config.yaml
d_model: 128
n_experts: 64
experts_per_token: 4
d_expert: 32
router_score: "softmax"
balance_bias: false
init_std_router: 0.0349
vocab_size: 8632
batch_tokens: 32768
train_tokens: 287500000
Below are experts of layer 2 (counted from 0) of a mixture-of-experts language model. Rows are named gate (a neuron's input weights, with its number), up (a neuron's input weights, with its number) and show model dimensions 0-127. Each number is 128 + 24 x the weight over its row's rms, rounded and kept within 0 to 255. Numbers have three digits each.
Before each expert's rows: a language model's description of what the expert responds to. This comes from a sample of Wikipedia text that the model never trained on.

# expert 61
Description: Vowel pieces in foreign names
gate1:120126176181125130098132115125162075078156109158108113120117141135133150135142099105138104141147129122159150144104156122121135113102149136140105127155126145138171126107113123140137155174135129118080150122114144161108124134102123154152100121127121121118156123162096118080099157100092139148187116149127130177090135182110181099122116110098147115119150143186144137108123091118118151097131
up1:169105123109127164137137117118070148098143120137133096134137125091132136148154130134142134124164120129099090160134124113095161112137132144104104143158140067192108148120110136105145138097127113138138063126147134152125149169113113125146107145161128111116104076170137124167157127154130119101115152149085149159110139131126103103131176145140156126119109120104151101134112117124125088143056
gate2:173124125167149142162158111130157081145104150129143111132128108135135093150123126119147144115138147140139108121143130133139149124141158149085112136155170130148144111109133124137097157193123186143111057125089123117100130116129150148077131151139120152168126103116154119126164115105135142138134082135164114091113188151118153133170115108148127095119094148156156135121162085127112107139151
up2:130183112123088177167134137143141116174104135121151105136178156162148095150110106131123176128096139105123124106156137107104137131135136089125132130134133125130115112103143104145134108144170167094125102164106125161120113152131131165104121166143097139150136125091108120108146095128162105168210114155114128139119148152096117103140123106115146072139117155149109142162141130135170127101133
gate3:122158144153083120152141150132117160125143100082132097153150116094157083130104085105108094133137184159162144117128147112137134103123108116095132132118156141178136113147092121098122133169123122139094110122124131121119149073163141110118147117157145124095108097095099127130114110178104121109109131144128173107099136141132131090132144177114130124092164101151069103137146114140144113093152
up3:120143136149138142075102131113143112112098160170112131122125149138116128131143144146161135137103110171109129107144112146135125120138140190112143090135103131097156191092150122153155144116130104132129177158153123116158118144082143132141097145106108144168121137152134129161150150130189137135153122090147100115168098118105136136104135134087103126152086147128180162142093151105094171131124

# expert 43
Description: Word-final suffixes and digits
gate1:140109189149133174152131128128131156137146090134153115126100131121151125162144128111101133131146138147083125081122103117144133118095127148145123104130124156085133140140133106125087117148164107166112111146120189126101154073126098111141176105124110146171114114111133160121176151167084089080115123104148139101138138138146119137131114087146129153092127098139154092125121080101151145137139
up1:133134165110139149106106072128126129116134085107114172113172150146115125118135079101107132109166148131138181116121122125132099101137148122164127125107120104180130100129122150121118158152152095098130150136114093107082141179149120155094140173129128142088130125127139140148072116204129159134105149126115131123115114123138119110138133111121108127172118123122094133139094137138104193134102
gate2:146104119111137111161129106103121139165116117109144079101161124136137131160149110167144133143140146175145124130144100165126149156169132145166082110131135129152133183128110103143096156106149105096123138146139105113152097113112137101108125146138126114086131162129077111169134156166119119085111121117130132098178116125133127086083096182127137123131191133151135116094158145125124094150115
up2:122152098123142125134153119179108130090131114134095104168099122113155087161110127134103132102101127125117120154194136099097160147133162143103110106108137135090113164101144107126156151140125102136081156100131081169120094150135116133090110108112154118167112132110181140118125129124114105135105102130064129113129131122135102120179107149144091113123125105126140098117179111084131141143109
gate3:130133159111128130113111127103157115097178161130136153135134180098111132128140109181136120092124169117124141104129156113098162118145181123148113084114115149146145105135129097135107101145149129176122116120148105115101100137105124115145109160151133139160123110146150111143137127101154139161113105121146108124153146117122098082141118134162063106138142091179133121156162057131158164108103
up3:156113136115105093169120157135132124153179131078150161124127139130133106143124141151116116132133096126113136119094138106139131165159156158155158152098166160148129090106130092120106121172129117156133109105138169104125126101077145097116161132105127128145122086103148162134113138074088136116097155171148086105127158126140086081126104156136105142103163105145116102151103107101125140127151

# expert 63
Description: Final noun suffixes
gate2:156106154117093148155155121115149143105161128159129144166103134138131124123138124146148177110116130104097104143135153148125138129195133147160097100138141112135093111120102104105146116116165126140152116129077118110130141121147120122122106081087127119136106111078094109147089144139142106176142134132114180134142094118109138097139173105124109140135165095100117144065092153112179110154131
up2:117140127157106101081123111094087124146142152140140194136154117138108134159164125165139090114129164084165180158140123126099124127176100134101069132152138114086120094171115131153128101114145093110134141130096089099110148151141130154126104102102107123150122118105124128137103114134149145131119144152139129100092200144108107162117146125146135155155135147139101104109133127112102127108143
gate3:148104128129138132126125132124133171115183101122138109103141129149086155148109184184106151125108140120145111110133143092133144111125146174129112113148160139114123122132132129107136126147093178144133140134155178130115112113117102117147146149107145153141145131133048128131131120132160130143147160098102150131200096090121170107135127134113157154155139136160132084110183138090143167126132
up3:099143133095166129121073156134142107092129105124154121148118114153129136153133095176148125138148101150114137131112150134107118119110124070134126111114128128136114135148141121184092111112149135135140134129143071102112081126109128125139159154136161130077140105129192128151116125105155099110115090072122106150113147163171095127106101142154114156170129141135100116122083136157133091167127
gate4:127118115123163129127155182099104125098091119145117140099126096124129105134120105131089094139123153112124134136126116063137094141085129120110098130147107047100101107151175097099133130141087146143123125171141189127192125131127132117096112113126137149144122137126095151149112114113111105116112100143127121132084112116170120144109096164113136111132139160104155125139120132095084096141129
up4:096184116106155100150133104133154114142110082150170145138165130109122112114144110107139106123159133178125140143125111114134138150127135135118188107140124100089065108155109070125163111118118188149127191091135145133137094133120153152115140105125144156128111093145074142144124124103131149121150120156111127119108112137118126131124085168117133113138145122134121140195103109107108132138139

# expert 37
Description: Mid-name word pieces
gate1:122115117097131161150142100176103136139154126133143103131074127187147120144130112166108119092138087118135126119120126163150132101106133139126107145130094140163093139146107156168129102154120109150094113131127127113133135131120043132142169107102181092143113169132101119163165093179135113158145137150129141157131158154157116113130135141152096134153131101085091121107124135121110107110122
up1:117125112137101109107164133152115154136118115082132110118094089154147111195128131138117161107133107176144157149098141155137170128083175132101139128117095159102138151135135072114104145138107087117157145114124137137102140145107095160156118135139134092106154178096122121148156119140124124173127134145116092091153193106127119111109124177146102142152137160124114127149148144105115114111132
gate2:150081067103152092113091130133115107093090094106138158128074131146109095143103126169100162162110156151126114152095117109113155113110124140140135140141151155159143079106098118140137148147191096128117090106144151121095131100101135136108133148143110116130155139100110129115094148076127103115120101120105146119106142160137101112112099090122112113146136096103110118150137136113157125084105
up2:122130185156155131130174137108109100123150103164122103154091157145088146133137113129124105169131120120148145128162126155165138108144145124124145150149155151112169143123141129121120122105119157156109139094153102135138112138155113139092114133098146094127138113171166170145177125116082164147088121127133121130141137096160089115138146111124132067106134120076129108084144128142163120112192
gate3:110108115094144096137109126109147095125105056108123110133134134175124148192149132116155129102086105134143144103163147122125104138103097142145172173128121161133083104132100141161116149123158129115137140114137141133157086172114126138123103121130135132141131132186142112128139104134135170092124123126134084093108143130155102114138105083089118140089121094137145108101108171091164133121145
up3:137138113108117130200131120157155126129181145150110108156121166089136114130121143129138128117179105121170131142145155153138121214148141139126109091124133116110136181144103114102130143100127134128153116114086133118116115100138124130135124090146163124115082076133148152112108141135081089131165128137124154095133132139143125130139163163136119126126189115127143106163128089172138154143127

# expert 14
Description: Prepositions after verbs
gate1:151130118119101067139097120153112130116139132112165143109101134166070112115134114148107115097137183134126173113112147113148117105158112109128107153103120119157142128154111103105131167141163112068122151126145165114111134161150174128109143133081107118096163162143134149118128101133075149115109166146109105113128147082106160129128145151140147141145112091120106089120130173102144095131117
up1:166148132120093095071113080074120121126092112113110139107132096114087138120152113163139132113115113120121177155117136135119146083137094111155139150137122177164146152170144148131170174141149112122112146155143129134117129156134148138178148150124142156145121138080143136148108095131077141137093140118122151130147111132103157120186127150150137148151171128133113158141135112110126093152097
gate2:117159156124143096118107115153088137117168164135153148162119092156131155109099155131112132141104155138161125126153080113103142147143154140111106068155146135138151166132114101095149125083139134092152121082134145109121143157105120126066119102142112138133145119169124133171115137137095154107107138152168128107152139158090132135103141134168131164126124193116157149140099122138114120171129
up2:141130120147196103129150147131124116148119188148114125150126145085131127147103144084132162128108144092151104123139189112088093147115133109127129124143148103133121120113100117105153164113119136114145137102150113147119144106156160154135108111113124161148146114167129118160125123091182134185134164149142112110094141154156179138143111128120158132132152174166141176158119146112137153158099
gate3:158141138088162093149135160136154126151172128092095109099119127117083089106105133113127074133163159138160101129126143115112128113082136127114123149158145150123078141117112140131085103159153138128117165121138134139139137094178122102185126152177166120163140148135094125104165132156095133109129128118105110124113113099135123097104086131108108137138120146127122113145097071129160149155125
up3:123126163095123166066141134166127187113082165151152129162133139137133121142136147115090129133109085141132130113139106127188119128151111132126171170141084126144174155152125133109168124110135152112135106134116179120093127138083149141098147141117084130139106119096116122182096119119162144104132121137144131109097080130139124131159130127144135100129118123113119180134112141136091129087146

# expert 57
Description: Particles after verbs
gate2:094131110110115138128120115158118138148142121122133154161132126186118154150145125092176128093104132110104154137132130116125123079116129111129156133182140191151118103141128114109144121164154082133100116100142127134131133098085138094109101115137125097126143126145158131119105125105122139124076105157147136131144131140183130146145130114066088151135094147175162139161096162074139123159107
up2:162128137125128148111090124082152120141115137142089109106160149121155122089139109106109154165128139132131124117121114130190125170152110129107178102112122095140161142128147153122139116096082138133157153135140115181127126153138136144079136159117098177117127120109112119142105104127151131143137140155119116110127143097089132115095112175147148098123110098068122158068122088178106117123123
gate3:156065160153165109125135102099114105111120117139126137121139194110144158144124133124123156095116164088127121154101145128128182126103127132112162124167117122108105131098148101113119097118162143075128100110146155142119154123146133126097155112122142170111103127089141127166138104106109133132163150158177137174148171142135129148143166105175128098115109129123091098155125117166127133146099
up3:157145127171143122140145110137126152164102146113123132141113173150177148133144150120146126120120177129131102136105131097132150192091144136141127122109155103130110086103118154150093169103172152092124093109075167141133146112140185105117146063156110127146133128091122120126117124101146091130149127123164144114158127143157136133113131143145144127162124153166152167128115097137103170113133
gate4:106076169063108118163112124117128124143142149106153079104161165127176086142119111131114114154124125132154133135135134114117149128123124154099132117086128153129110125135136144117138134135143112097130150166125130121127139130076147162145119109158153114063138094177109114119103150137153132112080080126123111133169110145133111157126103142118131082181086118130137118113156186152115134109113
up4:142113119091086147130083099110132086125148132112121093140139132139147126101146135161147084130136140156143182122134178130102110117137093136104122101128166117111079123147105137111138118148108076093139142160128087147107107099126129152152124136151098074114115123142128092116123122117154128147153106131105161134119142149104102132129091162092133126111113127175145112114155118185134131052106

# expert 56
Description: Table and list separators
gate1:155130070116114100152118150146142108167090136150144170138098105136168137117122150136081120147143101116114079146153123128143114076158130156118126104124115152148117116148156147107115111109147149151089095159118118170097145113122115118089117163109134095154131157138143138110130133117157121096149154092177151124160125174138172090142095141133133140117153116132066162108145141108134162124106
up1:108118137098080140130111136177143091156152117155148117118141135120143101134119100140094129108149117090153099138132125140162093113131114156135145084118101101182132090151141155101109150127179095118112170156123165116143154131130155129108116125090121134131151129119185122128155123149192124078113179135143111140156150180128115128160118108133137112107126137129123130149135152153136183134167
gate2:094140154073149143120130130163167122150113105161125131147145107152100110127164103122149144165128135099141086120114065132133104120105173136143111133100128116128155121085164133150127145162178126094133154108191129155147125078085129115107118135151108149133142130109143141125104116113148103128134133111100127142147115144109134084124117137125171121092082137144115097112147079120148138191120
up2:077125126099176119134101106131104153138115117087149109127111111132124095158139148195153118149118133158102128156114084091132139148144088113111144122164113120109101144130099111111126077184181132187121149131094107169142113128137152096153109133135106177117107124134123165105125142106144119100130128132131119148133158080099126121120129135134121124106116092124095154093138130160163130133086
gate3:102159140095125103124107124111073110094174089090153128142129130160111113108104126113124078131134120118155113141129126134134113193092152130146147159114174173115129077110123129120104119117123151106116142183121143118135174118148126171099127125173147103129139149134155153139145101141136152129137138134090145122122065132152142162111137139110140111139178155152126137125111127104174147121176
up3:112121148136169111084165137145146129111094147132137059128156151130119138133104112136095138117139156128116147132108108156128147122169160138113143122154086107081153108110152106142132168086115116168109126107137090107120077129130139116174124113157126136112123158127173105094117124146143129125131140124133110142161124091105099114093113163127153097147115182093176120111114138159130097187144

# expert 24
Description: Plural and noun endings
gate5:147154160139160157153109125161140132113141114132072158133079108118182129105160131101086145135096098124132142125175172122178109114128122138125123130138156119090091080134081140147160169112108148123128100127087119134142142125124109113160146097176109128123126162126106125144142141161126137178115121098137114114150134054154126140122130145096139126138143105127153099122096106097142146109142
up5:164128152141120107099155114136133144154178117157150088152156129132153123132105105151157104169167133087154117067165144148149121161123114110166143128111143133145093099132127138115122145118141108080126119126144110107074135104122126103105123135143155174151146071124179140135152133130134122120198165112115085157117113132141175124124140105124132121127168156119148114116144134180122128144138
gate6:160152072104121086108141145123103084111122109137132120150112108074114147147131149122121107134124147134144124119113103121151100099125102113105139108124104103131118120142117060080150171175115125126147094114120171129131132097133100098098164112134105082097140130173157143148140109162082083141156088113136121128114108110166108132118122115149111133118124142119152133130111066114139183138150
up6:133100122144138134084119147114097127117118148111145140150125121093090150141123150118114151132113137118112124095113168080146128161103116120110166155129133132107122112123146095140160166175148123134122085143071167125157109157154104155113071116124142111106119154117136140143096142140108126145143143149158136137123099097141164088146131138116148117098118190140147133118180073100136194156138
gate7:129129160114123089104117135129176154074081121119118117101144112143085131125093163160126116085108155121129120177100100134111165115127110138109124078134125127099114146142166167103134108131129144156126133120145129078144147117142134132125133132098123138100105137099134108115109173107132116068144162116122155126125154091102098083122073124113083138171134140131124119126092115150168174121109
up7:119154127107104125128136124122131123143101108138136093119134149143128107135148130140091106150169109158116128131126128154111172171119106119113131163159155186133126104066092085131103117111132116130112093100101143157141154126125116111110092117133169166093133117113142173112100123123126139123147173113137124138140087165159105066116136142088151136107121141192130177105118130092135170114150

# expert 27
Description: Ordinals and noun heads
gate2:159170159110109126157108128173103130167117098092132142128142104115151141155121143130089171128120163122103157111145138102107105135121109108102132139105136114109107084125138160149152149115110095107121154141101106144133090121127128133144142178098146121147069090146141156110073116124120126155152146186102132147145093128113156123172123139085164126068097162152139142128113112119150130118153
up2:145159178118144110109119131113129113141151069148121148177149130098107098150109119165154162137131116162133103159104089171165120156147115166141119127133129134120134106175136134153118167105115119111169139105121098139135112125150112135096122156141091121142122124139094108151094170142134136088127148168117167111102097124146076097119188118121126144155122132097109155109158094135141159154102
gate3:121152155087122075141135111125107132174118167120125130130108131152127134146142099115145130111133139110151140097121101171123129185140126108112152163139107125138113128140131105182142149149099121134157158147146092121087104107164099107124166135134143155114135145130137178152126065147087159104163127128127134117176130166124181156111131117166132162117114129085114161138085101158103099126129
up3:122155169070138140141121113132126127147120145098084125156102127186119156124157074096139115161131164111148137127147121134119113146136135103149082143121140137130114116155096137112138118158124142125135137135119120149129087136114145138137132096107135170111089156104109105109095098176125121101178130115123099077147090157103132136194138081111141105126135106136083159090145104127112123097155
gate4:119070184092109126092127138089076159112147131139133123162146156136117107135116118142137153118152147103133154121152137175095066102137067144114139143114100122082093146145134137114120148121132130147121093122141087126152101101129132148174152149173158133144147085143095130125132137121111146113165119108113128118135129146143143104134162174113125127171104137110112153165153142105153102136098
up4:155168104128092109138137135154150147127118126105113138156130113145127117136166134109137107120079137148144145167160105060108156121176141109122111141130098133160142137169100144117119087119115113130157165125142168153131100137145131114119140106086093159131088143132128115131094147150132117153131133156175111107110143147125070153144170139123176105167098126118138107130123121166191126130086

# expert 19
Description: Table headers and openers
gate2:093106107083139131155118127127084097121135178067118125131170150156106133125109137150123156088083093100147151093112132116120113136136115134095147119176083134127148115147139122113137135130116128116135165111153088174164127158179155111124109167106122106168128152142142148143111134118136101161150119127139076126156140111159129158114141136124146159113107147163166157131088156099162128119127
up2:099141125132098145085140113136117112123129128111164125137168123143076121134112092169089200124164161158129158092116159111105131082153141189109151113144097140139170115109102145113078134098125116118103135136139109137143074142145104113098148154120165113122123109160109144130094124124134109158113109126117123138142135103177122127139099140114155162106120126135135131173146180143129114130165
gate3:132147066107103132121100160120146133119123120125138138123167134164150136107104171064115125155122087159096145127108151116137136098096097119135129122137138108130140138106144160106141132147178140109180122106141158106112118089093156106167090126101165067134116122102135133114103096108131163158158152103148148141131119117125132107161110106102152091097114133102077114121146130094103091121121
up3:157152096104149153093141134132154138117082122105144152104144106112133148095150131150106093153096156081104153149160162123114110126150142136090120148111163064176143087083120133166104150091137151112121130156127086142134125128153166132153119116132131115109136133151157116136132109148116118132124196119125142166144148113111120128113146089111109123164141119170161128154152130191150130131143
gate4:097147126098176100180176101079138097170123131122080097118133112141090161131157110153096102119136059109120120107140151130163134130134112127139134172140056126153128118123161131133170110142151106136124127105125114091124124134159153118134123061079137116124165093160131120126135147108172107086117133144118123101108135118124139141151120143152104133129118118116147122171136134130129113116115
up4:111165128103115157138119051117142111125156105135157186173106128112178094155098163120148121118155146138143119136108107088152151134105144141124141126139138101087096119109154146115177149169133122102107116119109144120139154137117125133157165165120109118159129093152101108112138138096113125143106095163138116136132153102157144077106133143114157124150143121102168158120166085140115161117104

# expert 53
Description: Relatives and short fragments
gate4:135114088124149107071132114127108139135113123112126092101136151164137086112114195154134124147102122136121090129146103156115166126110113123143110172123138132178117120158129122132097142106132105127118135136118106170086123161071168125116114110141105148125147135123109110122087115123106091100106136143145098130125143077135105120119114135118080194113169108105098130088112089151150108122161
up4:102099152099117095158117103156106160125120107169133137134129099121117148084138149114128108105160081147075100114131103142125153184151151188110110126157139140098132118139133101148132119131155151127122087135085164117099179167135112143132156129148174155163105142107140181129137101155081106133149125154119127118165112129130134125111143077116127108157110117170156132129149138111104129145136
gate5:135104121145094196131119151122132109163127118118081126166131123143132137110136086160109166146088112153149108127115088113098137145141129132138149102152132147108124113091106151070104109122135128126142115126124131107121073150110101154116146157139120105121164080155118136162126163147161131158154128087139113135150149098099131109075101161139145092118104118148139171172109102108150169140109
up5:110147112125132104121143140063112128114154174135137141091145138128130124152136126081104143141119152117096152142122116160159163113133157125125119135101123105092113118104121125107138126135147149134083114082163112149127151144134127091089150117120130132099127180137181147120139091088144143143120137100134085088111148141155099125204158128105144122141156110089135171072126153108101149121109
gate6:138143132129068167172113142114119100146143151070112124127145130114122102102130121158116130119153135076179101110068127113101105128140137139140135081110138149102101085174134094112091092105147102110109109123160114126117084119100101157129109131124144170067121096137106149166156130123132134118124126127115133164110130111153128151117119112164097137116120114107145150084139125174105141143132
up6:163151128147067146155110122118132128102113143057153136128138166130107106103181147134154140116132155116139152119139099153134117106139096127121140094156123123177093113127107124158097120108137084109077123098134111121068137147132071101098117143094081143092134127104125140159149104155161154113140114114127125132091164117158127104115097113114115141140094146165150154138137112120119106115114

# expert 16
Description: Opening quotes and separators
gate3:146122150168106113140164119128106155150102087136115131137168136129136141127091138107100129176157127144120132074124093174080175187095135134129169130125158092135102098114091115147140149177137122071144136125134127106151145109146140136113123152135130160108117144100139160127167110138144100138129164173144149141135135123128122095127147084137159158103112141141162140116119178125156146100130
up3:123097135174142125158123115164152152125149104184147100145143179145104150145110111126133158103139155152127133087153104156137168177149117130145159108143083096141109144140141119092155131137150155117110125110139091132102092134107194114148108105127139107168148142115126139123125131139197155111116175140096095169123122087147133114118136126141152094160143132097127114097121117155113152137122
gate4:161156103162164127166131110166101146100157139099133122132143127125100183143146125127118100148123146132118169166099120135096116162096114108098133132151109146129096132142108110170093154160126107134139146111142125142148136151140141120185150148148133115152147125109100141116113154134135095159137083098131158105107116168119109127168084054149144139104140151095080107139124146107173131109141
up4:192173111091121109104121108175106143111148167159184119181154142150154158128132179142103138110127090122119118158121127160090129127148093150107142119159121122122145157115157145172131127149152113156145130149122153119137135105143122128154150169141142126146159107103095076068135130134134117146105131093093147136140126122161130163111139110155102091120125128124143106132119170136156165134135
gate5:141106140114124110079124122114156143107112134165130125116105112121091134143128132142095135146127061130169151141134110136118185169097129137121139129087145103071108105163125124161147141093103088108094163146121144098147137081148119140165119097128096164111138134087122147118125107159136091156112130159114143121129135086119097135119146147120124106105080168147165112119119159130160159159155
up5:133138139134123119076135099175132140146134142146134139156120143111149162131120118128095113113131129110108142158152114103090213107127124096078132102167129120141112150108125121135142130092105134094111132118075108099109146121121146140110168135122110153128127162129123093096147141122129171092179157121135106146130092129108117145118152170149073126190154159167122135095106152146117111153143

# expert 33
Description: Prepositions and auxiliaries
gate1:143159137088106157160098164122118120089129122147109142143153153152145150165148091122151123135122121156114112124128103128148127131129159110139125149135114097100118154074117100134154118126128086148090128093154118139094180130115142111161093085134134119162121135139047122106102107142163122142129087109149132172087134134138152101153078142113146142093117140144089116147160125112122147140080
up1:152168106099101174135098149123107130085168129121119127080151106151142147131117107130108138145122155150124105123135088168169109170102120109111148139112142122134117131119086103132114142159144128167139134132129117148126158125100113097112097128147137154146123132129110140125080119177130125124135133121152136152100085165149192101141107130090173151103102136139073109147178140093110143174103
gate2:138139132144098125163111158086109134111131170148128090153100123118125172144107087150081125129128186128100149112125151143067118096101165102110112078109114102106084147131146096128118123107163130095142146136130131190156122124171145138134106137138080141156153158090131132138119121112142139116111150140112114137117114125164133117092113156148138143092115142165109132107135158140146189137118
up2:131114155085139120170153160120132061125150109141148097069123138164145105076143127139117130147133140104121106165173105129111103141114113127160121117126105093146154111087117141139150133126104122122126129125127167102146093106080131125140096124163109086105165186134173148125102144128136144135106076150165132126165097178152111165130135137139131116107120152125133126102123113159113136148110
gate3:129174157144158127142122130112139128147141113112180094112078143181133166130123155156174098129124142088150095136120133115134139137082123127116116152139094172149115126138096129154120155123138107098126129117138105124125125155110120116104134139115111126163100120115104128106123106132067121128149114204108115146110138150099124101104210147149107133077135128108140099159141154113103088137127
up3:117116106098132145157075132172157119130145125145160095092128119159133106113139112108118108097093143141125110137093110096104128153177138134151109141070112088124154102097127098083146117177105118119145159146150156148129132099122105167152137107131150149119105093134148098095165158163128099131125158131137130139130106086134142167098077165152115136157111109149128163120144108129150089122136

# expert 28
Description: Table header cells
gate0:110137138107163126073143126125099124162106118152154128154158122123097176149113091137144170123106106124143150136142122137099107137132128108121176124162174113142154120131191108130111071065132147143141136133114155090162116149125130159170148143128159093159138120127179128150135100144119103105141130131165086136115090141126115176090111095104115119133104144133133122155131084135155131138118
up0:155167146113136128170137165108116148106113118117133132141135061141121118084145105123151139128122113113104133122124145122142106117170110109150113139094118102162105102104158130158115121151205106149116119128119097140194116122132097093137131128142128109157127151129093156149078103118116132124091153121068114121137157108125129122134152122182099172161144095103133124156100116137158113142089
gate1:124070120129121116138123116104142110141114126133082128099128136107205111117105104105131133155158103101121152115130122126180109155096134123147161119090137092092154127121111101164144153095143181119109120094121126079167149160145103110131106144165112095137121158132125102144087103186134151072130124129157133145120138104140102106153124108156122089123086134120124139135134123130111142088111
up1:138119100105116150117158112092104110116100112109109131098137117112141092099141133113147149128126121107176111126121151135140089143112082138124112125102152158134156095144126127112153075091134174143142104138136136120119171147125124179132112115107166080140141135148174069108092098106119112145138144108123156149139109115125107118150106123132139093113040099110152136177123154154128154113107
gate2:173123134152116110170112141103148173170144109132153108153108138154138138139076093136122118094150133115119142121115078120088129140140132076140125091180112117120153126125099110147115111112128127135165090131158129137106124131102102100119107096125159117164112126129078161134123145141124148107121148117152119112107115151190111119089082061147124140134096145131124140124159162170127084131134
up2:057140134143157137164147143138103106158165118092105114132144069125132089140130100128165160119113134142147122170139124160171120132125130105114126162126152145138143118120112147170137043112145126100172128105137108125163115099139113169153128137114143127136117168127164133125132143136121117147171133114118159091147117125148090078129133140080121103113164107147132142117122153110121154107170